{
  "hidden_act": "tanh_gelu",
  "router_score": "softmax",
  "routed_scale": 1.5,
  "balance_bias": true,
  "router_z_loss": 0.001,
  "rope_fraction": 0.5,
  "init": "normal",
  "schedule": "wsd",
  "batch_tokens": 65536,
  "train_tokens": 353000000,
  "dataset": "wikipedia_en"
}
Below are experts of layer 7 (counted from 0) of a mixture-of-experts language model. Rows are named router (the router's row for the expert), up (a neuron's input weights, with its number), down (a neuron's output weights, with its number) and show model dimensions 160-239. Each number is 128 + 24 x the weight over its row's rms, rounded and kept within 0 to 255. Numbers have three digits each.
Before each expert's rows: a language model's description of what the expert responds to; "mostly gets" lists some tokens that are sent to it at least half of the time. This comes from a sample of Wikipedia text that the model never trained on.

# expert 7
Word pieces of transliterated non-English names, mostly Asian, Turkish and Greek, like Kh, Raj, ai, Kam-osh-ita, and non-Latin script bytes.
mostly gets: "ai", "ō", " Bh", " Hong", " Kh", " Raj"
router:141109147093152129152110111147133161121101158140146118139090122164099106143087137149126122088139136161119149154141113106109146124146126106119113163125118141089183143121144124106113112142136104186137111133091100130144154112154135125135141140
up0:142146088086109130137168127115144090109121063103067146163122138129146117129130088139119126096097131125120130190118149111131149121145122138119152155120137117137158127140149109101130138160152116134153125145101170159087149141116112126138117122
down0:121135195160141154155069138149122120111123159132136150070093132100116112122133150109157094139124116137107168119123100118121095122127105114136126124154099107134117103124092119135156115124107123123162120151138095158171108116097116131129102110
up1:139139144166096106152102117151106119124125096161145133144119119123139111100152114074137130160131131143122124136125155116142119204100141164167100079135092145135151132140158137094225151121112161085139133116117103151132124084101122104129083121
down1:077109142119141149105132144071141129143113135109134127118151133098148145108132120164129094081114140115113114141165110137098130076103141115125138158134163127151088139127121123122091098113142086169145079130114140148150138191154167139103152105
up2:118085149143084165098162151115148135104130132159140108139100112101158120133118126086140129097147126139102152115142085137072152073130131096135132153143141134102180114158104140139105089130080082163147115133117094094121119089109102117198131139
down2:098112165133155113119136119114093159139193146132144091125173174130123138114180138165125082124144127117109137118113153126099157134143112154139109133129145120146106151149175162146114155137166125108145129098151114113160158109146106152138132113
up3:121109153147173163132122117143150144138144119141113102110131132147140114119128164121142142120127138104100144154141122149123155135121090147104185127131184103119125133126122100121129125130108080123154139104147131098088088134144125107179112139
down3:141128129099096130166115151176094105101143164103146151139123150158078151148096115099133167178154143137098135110154125073153107076133075151145078098146111168097130147121119126131119156100120122129155132086120085117170103079070127129072127160

# expert 18
Single capitals and short pieces in chemical formulas, identifiers, abbreviations, and foreign words, e.g. Mn, GnRH, UNII codes, DF.
mostly gets: " US", "X", "_{", " JPL", " MPC", " X"
router:112129172150162135163099151149182103091123140113124106156070143136115137128130135139112146107127163140134143096187102108105128138121131125140108146127156136134123133133133152140156107116150134158080121162083148123152144123125143129132093135
up0:159116147153113114153116155110132154100157077154103129170112114118080113141133112151113135146122152138133144113104081170101125134116135141156151144127134157147071135119170127100128130156148092198139138151122156146145105110119089120143143118
down0:116114146103130102125100133144132136159135135129144117103107101146148146118167147112151147135167163138115133155126122124070151149111133099134081133154141103152150094143125129124140115130124140081105136101139110140138194120131152132123125128
up1:115115130114128130082174150115105092127115069162142139091098148154149122125162160137170165110136119135110129110122130094122131112068115186149085161173116070138112106107121153143104109135111136076134121094156123140149120093116119133131119164
down1:121170107108197177183146163113179138122100146129101156138164110101095180109122139140111133136151130126128132169080107135155114117136143124138096122138115135156108127108098124108122142133146156147174124165121114091086085176117129135150098118
up2:127138138141103133164114139121098168148125089108091149128160134138117123118146099129121138122119178115168102129107120127121090086155130130154110103150170128121167096134129162151144090167135062138124135137117100168106102118090166104120111138
down2:133102117160139118170139127118119117121099124109140085116117112155107129128168162163140144150099073096113129130122123098106149157129102089115160130144133111087147127153173112098124159101123125167120113146117123072150155114193116136113130130
up3:115135113129140121121134124124107145141128110152110136148134149123105080095129148130127108184119125164156116129098122138067119158103096124113105109076137124152114118141149167162140103122090129163081125150112154097152119133134089113127123136
down3:166149098092131140110174153141112104082127147105171127141098097137150127107151126113142129116175105145062152148128146118171127133131131096182144130147158121117126132132115145117126137158125141123127097117150102182118155172091138087130142124

# expert 20
Dashes opening infobox lines in biographies, like Alma mater, Ordination, and initial letters of proper names such as B(auske), C(umnock).
mostly gets: "On", " On", " Wh", " Pal", " Gl", " Os"
router:106095134094179114142122118135152174141101158149100109131127137128113103128118175160110174123142154165134130105157123108095177074165159079082126155106139132126127116114152111132105119145128129120068114170131131100157138128175122095134111103
up0:093120101141154121157129095137101168136103124143123097156123154104109126139142097104155109146113114076120130111142135109138161098102147097154121158142145117145165138135146129115090124154107142118101164128138096089168128110161073138103111177
down0:129138180122099098124092148127109122164118131101109153113140142143144154145166118147118155109140134141135112182123117111174083118092127148149116158114118183145087091129122132133096119160155130149141161120151102123096125118096172103134170140
up1:176130149124160134132129139158165125161136144142102062132114140135113140090137120155149119121120148143071145130106104148142136142101123086131155159144157139159112150142130134118093113088102139093140109116121132123134140162170128143097114138
down1:079087119120121191088123161100132166101115101088104148133129156134146144117121169164165109159111117127147131112162115142149120074109167157048127150105128115136138097123120172153127119170116136121108121146129126138156113085114112080114110161
up2:098112091143161142138144111095123149119150193154156114183104145124146141169156103108116137138137124155092142150149095156131132128129137182105133107131137183121156156140151156148112099138128117124063112152129121089151107122116124126093141139
down2:101164091110157161144121144140110165104121121163085140117121117083132151121126136105120124188137114129114101125121134155124089144155118133193130169081068084150073098122122137092141153103116169138121142147153142150128105135136136111180079146
up3:111128116169143167158124103163125141161109162140147158169167150124122175082056102156083137142110128142168072159115106154135142112173163172125149135124111119110138128134131149106101162099077099112081130104129134113155122135135153135137153133
down3:108131132110098115072156156175163141116106115128073143095129125144149141121164107134135120136128112099110130123109124111167100136170124113141160113126098102166086093131125139164128067146143109174146093121184141135126144112122107081161090105

# expert 6
Words in biographical and genealogical prose about relatives and roles, such as son, wife, politician, footballer, and "married in".
mostly gets: " son", " politician", " Minister", "arm", " father", " brother"
router:109108129103161142135119096112138133185149161158129144167139142139106114100113116165162127092150150132126154147140093111097159124117174141088113163114125150113123148088160128135122107160106100172094110145122112134153147131151169116128108104
up0:119082140149151140148113102124120163136124161128110161127105121149148093108098129136109130115136152129083088118118108149097114109092175148152116165116134135099128137115122104126078117144110117167117111158067097105169090130154107146112124149
down0:107129100130115135122121134154144152135127138111146080116100163130136139116140087143153148181085100145122090139123135078157115119110117156114179143126134094112156127154084152130179123149108104087126138137140146087110112132085126164125170124
up1:158143123090117121105127090095131128128123126155105199135127121138144121101164129177118138123170118112120108108129084114101148122130186130105117147162126092071080138105127122135121152132115146116094151111123147116135149157155141134132097118
down1:091100130134107146117145156155130103140129130114089103124140116132144141136130124131151140127127130135126107131158094173086078124111101127120151135107145133156157121167108126097092122120112168097170144165113116169114140090105100104163133160
up2:108110112149115128146150108123090117145126107145140132133101171111124134147092167148128107131140126123164204118145128145132149082116150107140142119128120084136144120094144153151110145102180128129090157170105131104169136136148127088124129140
down2:112135104138167105108128141145125130117085116127177154124128114096154124129161125134083094128122137125084078118150127118121127130095152150126110123137125143138105089155175077104118102153142143155087103121114147109096139156115076116106145144
up3:127123158158118127121111083159116158144116147131142165097096141148151113152060130152152113117157163140115120150140096123129117117115160107144144151112083189161149129116119150124111083134139126179153126146157100138128168125162136100134131142
down3:117154088084151096118119157126101123112127150083140094133103125139122166111139115112114135090116130106145151160163149120138131115111131172097144145131126154098114142085150134129153131175133158072140153131075164139129072154109118144113129111

# expert 0
Prepositions and verbs linking phrases in prose, such as of, including, after, received, and -ing/-ed endings like prohibiting.
mostly gets: " including", " after", " received", " around", " include", " won"
router:107100141138145123159110146080147139121087114130136122116128119141146090115102109110162140123106153161170150134125097095115104135142163128117051171109142153108146116123162102155115135163162116166097116139089103134139164096118160085151150104
up0:072136098166080150177134088101131165132126098118140109116143118113116085069138113110138122105140126139094129125128112099120104135137115125136091136103156101143114128153119189106119120125149111130100136124088110152108107141114129109114138122
down0:138184139129114120116099099111140137168113131139076108099145091130121213183125128149122144119126135095102135126127143125119083114134125143101120139119116140131118125097091105124122158129121179158128140146104127112153161144123093133168103135
up1:132157131110103164129140157132131099102144123125143144150127114118157163143094093107151147128137148099106159116129081137148114068141095125136118095128111141132143115124173145118157146099144136066117152142155121129141128123162144122140155135
down1:090125124123134128146142168132149151116128117120157117109141071097135127114115118129099137103129106132189092116104167152138100105112147108096131137102122107144137101143169092107100129130139130156087133081094154119123147132078109138146127136
up2:140153154149097112161107173105137119094048154121113117152137146123136075163105088147127134128167137149180147113138122133137110122136119148071126134140115155124115123159138156128095132128184086129118126120149106102165174137156116133114142104
down2:090137121123182131144112106117096156169126113130181127109124123101155160142093118125103132142176144116104141149139162094117140125109153096114108096122144117069139136145090132130148124112128161107120108115135163128125157170117121136123134124
up3:069153112138136103147120134143155138151085126090143165128121101160148117078123040101148116138164156169144142118133155123133138148168141118115078149140128188121124113144166159145109099089168129132149117159119117108116159161136148151151158134
down3:097164093158121146154132162132106138143134140147132145106163139090138102161105144147119138108177138080080129132074121131134109106155099127115109124154131088131106143094098123077144150140107158171126132114115126106153148160161098138147108121

# expert 3
Commas, and, or, but, which, who joining list items or clauses, e.g. "Commerce, Science, and Transportation".
mostly gets: " and", " but", " or", " &", " which", " who"
router:117130170106152106122120124115142156091104157120119104083125161171123127101150151147182153117165164140156134134152100104118133099168115075112113158134159124108146131083145108127131100141126090132108131161121114135165132102159127092135123093
up0:130087135125104163123102125124118162171113161096105138104121060153135129098089138142182141123159154140110111105162075167161136158141116093136109134144118138128070089146129135145099088128108151106121186098118175106134096121160137121176149160
down0:137092125137145123110120091143097108096105148138122102134115130140091104159122140143116131115084123146163096112144135155129115145102125110160155076180158130167166140116137133129169180119106129106120078157120108160137103128138151158090127116
up1:135133094146139132096098087118098109123126154136080170152119083083124149110149089149134136116150127125110133087151118110119123154119128160115140112101084156113172142113109114113090141090130141104121108156063132143176153131119128129106152085
down1:142161138154156136117137140101127165150145135135145155109166125129147129142128124132159155118129105132084112104105130124158137160117113119150163145132144134153097093167152150114152115177105137156121105100072115113091129137138140125128089160
up2:168100118149121163128109123136126100168119125122157129139141158142120140132130064122110136077149139158103095142129129147114144141096138136111108111091158150158130121112161118119153137092119136152096056144120121164128182171116126121144130128
down2:129133110142132146138146166126154122146148114159102104084147117095141155102123074123086097165167094164150126136095109100104152167124156122119154129124135115089101137137109119071127090110167110142162145119103167124135159136135128091114113107
up3:101148176119092125144152098121116109136112111121171119118155173102105135130112146134098123128142108132143115152146126096129117169113112114128100143084128169169103176117097053098120128128183132100136143148158126142165172123091126150152139108
down3:137080150131173141155152166125168143156132114108143149141096153162159105132111063110157120161113127144124118155096116134168108171157130136131152146121120134082102134145119129104115116131131121130104102088146086104171128114128166161092122160

# expert 27
Row-initial pipes and header lines in tables, = in headings and math, and early syllables of names like Bloom, Lim, Pri.
mostly gets: "=", " Har", "asc", "|---|---|---|---|---|\n", " worked", " Ar"
router:134134154096150141154079147119128132112097123118085127089109175139145114136119175111144190102099132147172126112139134154114165105136150111181120135131173135113140073131166108124126111169132116140112132129091099113120165121146113129132142120
up0:097131105137141123140136106100113125153127137133207128116083125159126114125121123138165098131148124139178100178127136147166112136089131100172178150136166121097103129096101113162121116137103169126129144137136178152102162165124149151162137135
down0:108099150117136146119139107184134107099142117152151125163128132141106082138159111163141089169079142128067134093120144136172120116135171126099126165165134132131144126128144146136138119145166116137121146153093125100093100122099108113107154156
up1:098102115118108096152127188129115141099110129122103172111111122111158123161144160099144122135091154105138142112139147134180160134137137126124098139151114136133116138092142133105115139184127148113132174122120080103122142117126136108093117127
down1:147172140136138167117111134105132165147090139111117125151147118139103136135105092149107136133132082154131155137092142099088143109146090127116157095072154137129200125131126124144136143141116122129117114136115122124167095136120150128109114098
up2:131148118071147140128099101115151136166125123143133149105111158124128145111129168119074179118137140116153125163112122184124080145168139157108074126153162161109095138152116122177150150080104136153106138101117111168151143111125131138076122131
down2:126143126156112114126180089133141144135160109129103122120106131180107157153146155084150097117098118123120151126127146137121141143113084125116162156174116069124146152098155105126134126094109153120138134120087152121102120161097118106101132157
up3:131124088127134120142127117073139129137113074117080117155120160119162152156126153108075149114076168122133110127133149084134109158073185097120132142114109113126139174144079121122122147112123108094110130131138120131130143098096132150085151104
down3:135125115123132126155160139123146142170105156134166116093116122151103094113123116135204069112126148118119161138135122154133141143138104169129111140132112153104123134146166109169149116129161146116113126114119128123127150153159142131093135122

# expert 16
The, its, his, their and possessive 's opening noun phrases after prepositions, plus some mid-word pieces in ordinary prose.
mostly gets: " their", " its", " the", " his", " these", " con"
router:119072164118118126185134114065101127111121160149104133140121152129087127108133148151129128127160133143168130109167139135115131110099140097136102141113160125128145109117140102160113113161168110160106105157113126103133177151161119132129096133
up0:141108131149143101099119097134129130091114098111148137061117116097136123116156140133155113126126101107109133104142120126127133094133146124128102132140144067112145153108159135113144122168103125098109147142124106108173131154122103149128127145
down0:134159136117198137137140156164121106111136138142132142147101123151113111149112095127146156129178098122123134169145121149083092118123115179164159124108139160130124112154176128127170140089105151144149133086160156161109112119118140103115128115
up1:153113125175114097128120113108094128113089152093151155145126126139135083175125172123125130125131126059130118123143077180091099133170113156149157168158149128114143116165128109131114096191147128134133158149173132115120191118170115134098105178
down1:097101132114111170136140160162182115122138120130060148114120140117144175092124095099134119153124113123121117101097119133154101099119118111155087148146063121169150110107112137098126173137128168108121074146089173157130113149078167137171147150
up2:077110094072142091088146150131111092118110186134114103136173104160151132162060113115122136080143136168120125151119149120133132092140093107137157135118114117131139140134122148157083166124092130122147103140136179100141126137139124145112137088
down2:169120142139110116094145104096161118095136158124157101131094149145090064201119106165147081155104152138148128133136105140126128149125144136171101109116114153127132104134159119105138151086090141112137153126114134141127117113134182128091105129
up3:081106151186117058168117170121132131110139131123126158121135120131110137090136135153149117116143154125091114077086141107104122092103115181144083128168136137157120172140116108148121101119149143094107117139100130081146106112122097136172122127
down3:142138142109148139143097149137144146130147147103130117119123140098178136085148134130119163129136103143157154160128149086097185152128121109133141138131126134106131143117133139138160124110091123126175110138171096128126170144126118071120132118

# expert 2
Table pipes, colons, closing brackets and paragraph breaks ending list items, plus prepositions like to, of, for; also Preceded, Succeeded, attended.
mostly gets: " |\n\n", " Succeeded", " Preceded", ";\n\n", "'\n", " attended"
router:124111176129149148148119134134113159081133135137101157144110117111116117112106160140121157138119129135142143130153132109097124093136161141070125147123109131115152071151134118159123103105147108181135134183138122111157121133103193113141126117
up0:127144115131157116095154092140119146115118111132167125133132135137145107083105086152124120145123089136140106126111148100135130148148155093115168145089128151070163128109115163105102107094114137127146129147111131114138113157156081110098147119
down0:126137141106127118090092139121127179130158147108129167139137100160116126160147132107140117133143154097077150091149113139152136106083098127134111136164127113169094095115142076103150111137133128123126119100143107082125094128094145066160090133
up1:134099151134133072126109159119176133143095149123147160136142140145144121149106124136141119119132167097163123130096153136123104139139130142088109182098136113123120130111106132131095064133155104131158118164105122092140141139115118166152095088
down1:134134119114116154099095179117117097155176107116136138128154137137118130126163136153104124116135098100122118133131095125095171092136086111111145088145144131145134135096142117070141129119123147113158150088140167137124155129107120120146138165
up2:098138147107124132123135157120091091097135151131137145128090136108158101141123143146194126127107097129090104146129148111161098122155125092066142106139120115101120152174145132133105165143156143123144129135117100125135095150106139117110119125
down2:161116105128138133135123107113131168133121163198139163144129133199132145089126131137128122118132096132134107157135100096125139115112110134179147179127153124133117143145158136125137127091137105100110151128103136119181161138122119171113152143
up3:129101138124166151148138104157115112135124158150102121127110107135149111133142143119131157096116125105128110098125082131115101123115124115136105160129155127157132087081109171122106074147122132116147189077129131163144179147128141095123143085
down3:142121127129102096093083156131117152111132096062131128101114139112139108119133156118115139156084126095093126143154150110147123124104119126110133104147099066127125122157142149165105093160121121169140182132106107112127133126142133152141101134

# expert 23
Spaces and open parentheses after table pipes, placed just before vote counts, percentages or years in election and statistics tables.
mostly gets: " a", "(", " re", "   ", " rem", "(s"
router:104124127123130138146122168087163168067091142160095104109082126142136101165117157151154120118119133134127148124156121100105172129143117130121085134140124130096131114079133076128135123141124106148089090138086117133172118090142129068122062136
up0:120136089173134077139153129166132121112152114107131121136158154125129143114096112107112086115116143117142133108133077157111137125138135096142128143166080128115148110154139139165139079147141137170134104151074127100110133170125099148092120135
down0:127121175130139119134122188116179143150150134126136105185115125118141112150108111155121143156106125110138100102133117134141140129135048103145130073112124087091101138129114193142135166133124109088168135134139094114095117100079148098142147136
up1:121136138131112094139065154126125161113118087105083139120144140152107131169140139107125167133138138162123129143153134126119158150118121137155114160068084146142106109136124110143118196127160150111096137146138166120139125174146113108146137093
down1:087088095145115139080126124101145101082139133104123127140122145133149096140090111104098130093118138141122110092135135132158111138123115150092125110118171135137127115145115115167121104120086134126160145105093114083105122112125129148129130098
up2:131136123087109156115118164160175124149157125150156124100109132152125091135098138135134117118128105168115137184125141131102150166142114128114117143166135091112100136106122126157139148158111134148128093148128168130158115144108113126150095143
down2:154111119135104121127150151140144091143150099102136120126138122069119099089127111139171167168103167123151141144124136116140183129098139157159142120106117135123173124150100154102165149112113119132154132097180147130101152108154141157152096117
up3:094142141056159148142103156162117121143138188141114154113114089103117133138100145165186098143148158142116184138145153068194127094126114161130142146141138123144127118112123126100133121120132120119159106072166135175135122126095197085140121126
down3:094120156152140168112154118087102124127119127085133065110115139160113152107139110122140106103122119143152128105119128087132138124141162124163104127103124117115117121101127121157114147163124117092082183153116119133136138141143132131134121130

# expert 13
Periods, colons, semicolons, pipes and line breaks that close fields in citations, URLs, infobox lists, taxonomies and tables.
mostly gets: " However", ");", "   ", "″N", " Died", " Synonyms"
router:088091155116135151148111125114158165103129145154145103097102134134130128127100126122148164116121151155163131125149064074122139085101131154133131147109112159125163074129127131156115111135148076149185091149109075115122121118136166093147099124
up0:142192132185147157127144080194133122126103100108148139126117112119162147106114130147120157142119089126164090155135141116142132121141140105121111138114122172104106147134149175077121088106132133122118111124164146129175131092093159145103129142
down0:095156106083136103146133174061165096099166095097109126130120085117107131150150148125098128148124128122150122129120077162147115115127156104182112144146115105158140095108125129143133116126139163129099167102115166167147073101135117101114161144
up1:099123149120087158130081188143142115128163103173122105159119153150095096153080149143116193139105121124109103136141120144093114103146078123144130153164134145186115073111126108147101106116122157079099107140121110080118102094120194101126138100
down1:110146142102110154151109150089116086145162098117126114093140134157155124187101142126128074134112082142167133135092138123091111173147135140150119102123104150120136144101120199114133132117166174079137128120126190149166129137107157154109144151
up2:160105095114125089120123098154105106136116117115158154139122128095153186140139092091118140119143110119112127139113156137109087148138110126168145115057108082109122131114117164125135141139132126119076117152105119109109155174095123123135174126
down2:080091131081126144118162129127146110172101103117129114138099152104104159128109125116104097149121115142170159115139119143108125161113110180158116153134162112166160127157134145152130115129121113092116152112156116144165126115158107128133096161
up3:114143106141118121116140108105147157134141120133126123149120108122158165101146118124104101082096133139120135147123143111127138142143137107138081140117098111131168136074097093136103109158155110172152104136135084159125181095156168095101109105
down3:131164129137119150149099135119130143106153131093139151139161123129092114179133095094126150132133124135163126089144126116131138159116103113114131114130153124147157134127130126140159128152121125082112145102152132092137146145126165133132169114

# expert 24
Numbers and units in measurements, percentages, and coordinates, e.g. km, kg, mi, °N, and digits inside "(19 ft 1 in)".
mostly gets: "°N", " km", " dis", " mi", "″E", " kg"
router:105125136088160125135113150111178119113119136130098127114124126168114129119102174163178145122106140115146143109167118117097207143136150133138100132130185135102090116152137138122110144149159123141119142153101084152130114152153135090134124134
up0:122122099140159131114159155136109114094142139082164172152110102116114159131130093168148105153129102124152142106129137111183166157114125132154133103162141151135112097117128153154146117139150103148127135098094156134139117135092112075140136124
down0:084106105088163149155139073141141145138145156095110158099113097076150116090164113111163129122113173112101146160099103158138107140146138156097114102126126153150142177097123091083172157111095111142091087134125101092137123122161097178136123113
up1:149134124104112156119125143151145104073122091131182137145103122177099155112136154148126113119137165115165118104125131111180103088139115128151132125087184090129120098145125147168109127121107071124086139083125143144112149133078133113130138154
down1:137141106132115114123144098145153101183138141120131160129115086112126114124134106138099162130107095145098119134145116164131124143114101085096108112174120084134108178097090119128159118133114133119096127124118108115193114112145127156121146120
up2:118136149133187107105143150129148132136149120143107111095114144162122111111161159097166162097116162133142129134135140129131159144128111125136138123138123111168113093078103121121186123144115111145131137125125153117092075145162113070150126125
down2:151127123124136142116125097134076165140095149131134175158112119066070161106134113142099100113150125116131104158095110155125119088165116137108137147133141164105153183166166093097123132099127113161107120153103132175172177085105122124113138103
up3:131150174075143132113127063121098112150115152087122149134146140138096127152103142156155136125175140136133123189165142128133108107142132094053134129152105131148112149115118095153122114135151184136143104114129113117151102124147172096131126121
down3:119089108104147155114149128156178095128116092115122161115103123131138114098141142122133115147088109133168102132136142149063141117139110125179121144104145197108131105150135132135081082125145100119122167114118136140119120134141123146138113129

# expert 1
Forms of be and have (was, is, were, has, been) and verbs or participles right after them in running prose, like killed, reported.
mostly gets: " has", " have", " been", " be", " became", " was"
router:119108137106151132132116152110162126117135121144094148138113120136087116100095164097146137139149105147091158126142094131140169132164172129110150127103153146124144151092137081127127144181122108116147107124097097093157134121162102125136112154
up0:112120149099121113159162160102105104109122114169101140130097117093108098098109172139145137126130104110152142107195104111131138089140145173118120128125117111132132106120155133171138074144133126103079111151090108093153157119139083127182109115
down0:144115108108164174100131132140145144130129156112129106096138164163118111131142133134145138112144120139123134120095136105097195151152079079108121128098134152112134144165142123130110137164148113145128124141126145135138146144149123123076102119
up1:098106114123136139133100125109117116166106140108186126097120095154187125096105089132101151164121085115119127146115135108153126139137161154106116111121151116116123146075135111094125155100133131120147094089079137144169169130121107124173164162
down1:126137126131136145132137113121110131096111150152100136171115156126098137114150122173114136098106142118128113108153117099134122108157121149140142135153116168185134111131162112097146071118144150167136112153173109109120097154125107182137155138
up2:102106119118128108117126135176132134134117128126144120156139130160126135174145124113102132143123087156148174155127119143150139114117090074117128098143106139103158136147125150137103175117116084111158165125090091151152117088137107149129136080
down2:099136126182111115142112116087129127092117112135145110117105142074137123143114180095140087131108138142125092083115149121124131115121126175121085132096177127131100180132135128176126084122138170127128137128152176147087103116106146146115090144
up3:133135104118120124117144109111150108115094090159107153149131095166124123085098114123172080150097100154139124141175192119126115140098207157121120166084134115109102092084107127137061131166122062146104127141127084140158111080118122074163135117
down3:147104123124144142111137124116107128161125159092123071136122157152135154127121143167168111087141102158139158119116098120099130151112115080103111146116129114104129130154143142134142137133152154129147107155111150091131198183131146152088105135

# expert 12
Dashes in season spans like 2015–16, sentence periods, year starts 19/20, and clause words like where, when, died.
mostly gets: " where", "=", " up", " died", " when", " addition"
router:135116125099164150131156135087157159115078166123090118133148138124117121109090138146151152119147129152198152137137110148109170130135137117132080156100109144107138068097161110113066096153140134172129042130149087102154128099167119077136103130
up0:106093126141176113103095077116168103149091117103113109119107157148143098169168142119119151160146109096142126102131087135124125116096138102117148135126175108112142111079145111110123124124138151115128160124137108144084151141155152133163096156
down0:098105090126146098137078126146131133103105118122119093141116105088116122093128106129132114103114130121116135135105117074105174137133138122128119131145142126142140129153131134116180129135160151121137157134089147134135157099139152161080101158
up1:111152117090143083073152140118161131107149147150054126120120123145099135102156168116140122146176098148136163101128119120119150167134126130120102141149118093077113143125156114122117100153117159118172165122100082142146112074129116097139130115
down1:111147113157115122129099110137136176158115104138179093139105167106133144119141135143119118139122096116077124135146131126132126137121104069055128154107179135111118136113154119099100194120138141132131156136141146194122118129113139159118153131
up2:135131145208161118108132166142148121105142142132112127193142131123125098119138179112112107149127149152218138094135148136133084125128124122118078149136135119141126112137139171135132103099170133100137147154097122088124079087109107124133111125
down2:116140131128138145147113141133118096147153126128132116101145134114076147130122089157098157114133144101090105114152121130113116143134132154121127081132129173123120148099118130148116164174120121140130090104188161134171147127160154108109094153
up3:166139125132126149149116112114152112173110159147122140181121155110104091166130122127154143139130123092140170088179137158132145080137175123083155138173119133129143079119121135131146135107107100130105095108135135136121156100144115102174102167
down3:147110145158107081148106111110153129077133131102155123130117097105150117129129084142149150137116126119099138184150123147115118140121130177108130157132107069153131122150104146173122118115091174116112112144158118107138146107128139121128106095

# expert 25
Sentence-initial words and paragraph breaks, such as The, In, They, However, and opening quotes after blank lines or headings.
mostly gets: " They", ".\n\n", "In", " During", ").\n\n", " This"
router:132104151122140116189119153107144158111110150154101140124092161140134125149087159151162127119161148190194161132135071111076119117161141086128085175100125132124157079127159143137118130124150123159101117174097136116146138100133156091175082141
up0:123105137151166156114110119115120154128081162133162132137169135122112157130090112092151108091142136112154164139135142125139142080101093120169107161084129102123148113142105145124067115159124101124160080102152128154151174139167131142116121133
down0:132135129139164114118148129139138120102127121103120111144118148141173121090125151091124093105080103190106098179088117091168111171146106118142143139145127119104116139106104157099099129125168117142096093128152141151102102150110094110151085106
up1:142129121066144145166124139132107182112127132136097100132140130162152132128135159119120132149131118137154103129122132134135137115115194120123156153109158160119113135143127167135135103125106150169117137126166168101111123117172109132132120115
down1:078130088169149155122118083109121097106178136133171131131116152125175127111160115131120096116105127104146083101110145099132137149082134122105100102140112093117122210098089100146090122108135155107118148134094137145151102146092144176112141141
up2:126102126144115104164137159123160043124110112139107160085131139125110125129125149112144083162140139120113123132097137107167118168147109075156157122109110165131164151104193100107088128102145126155144126108121091114146112157125138109152149137
down2:112149102095175151081113085114085148149151124156155110132164149108090138107139105123108143150120140111180091140110133160123121137137142116106143137133139178109141141158130135169115105161101099146135128121122156143084109154110162133080162140
up3:195129167116142123126146160177112108113104143187139127103135091112131135152099093119132164093131145146115171115122135134130123104096140174136114129107131132167125120174144162146114170125130108094167115113091127134127151164129102174135167132
down3:141099130120152101128139122146126190131131129130138148129094126127161090121153149154123104094113147153120124156098143165149152145174136179119096099166108152132129158099096145143115082109161122161079132109132076114123160136135099099180128125

# expert 21
Infinitive to and modals would, can, could, will, plus table pipes in sports results and plural nouns like people, children.
mostly gets: " would", " can", " could", " will", " should", " to"
router:156120148125144152148102135078142124089100166134123108102117130160086094100133175156138156111132117131165152072147110096080144118106126119168131142110123134130142095103150094138104125103133148139136106156142104111142114114142158104125117120
up0:165138098098136100125151150138134109158150146132114137164142080126092104112123160217154097098156111134128129142111141130119156127123133114155153160180168128126121148081147124136095120126135132119138118110143117111130102149110116121119144101
down0:135112179121171125153088128128142122127109114057149125148129111142120102110100113154125112132121138167105098088114145118141132117138111118124100108080146155120164127154138139090136112120130116159130120144149093154141106177118143180144151127
up1:093161135162127083095150136097084151089136087119099157079098156149180120127150114127099108111155158114132123175135129103156138124132134064113099169161084167137122157138122111165112127127139161154101128108165143144127087190114191198131101129
down1:128097122145168124132145146134139117125083168125161129103140112146092162122128131102132146139117142147137091152146114118128116149123124128130113088168143158155120095106132104129100155116117115087075069130113108123104172093135088127087119130
up2:156109152140156114153126130127172129128175139127128081099118156114124066108116092110141111122090102125113116158157120142141128181127142111131122157112167133075117140078106118073082152114140153129098119124174148135094091150105193183090159104
down2:128128139115148146132085127125103134053101138130176133121164082209111132161109145155149113103121144143174078099142107148133125162114096122130168098136128139159138134127162121140140155139101112140112124155110142166127158113118107114132172114
up3:137140136121139143136118134133175103120155126112079084091108118114084128111148173160143120127106110106091129130136149085096169103118146139180145094134152079141151133121119107126147180138114138125112121119136091157123128105102144138103117152
down3:133127107098124124119114104146133157111128116133143145122130089125144122144118158125095105133132131167122136119086110129149117159144142104110137127162122085095088134130100140150145130093112122103128161139099139097127194126137162115095157061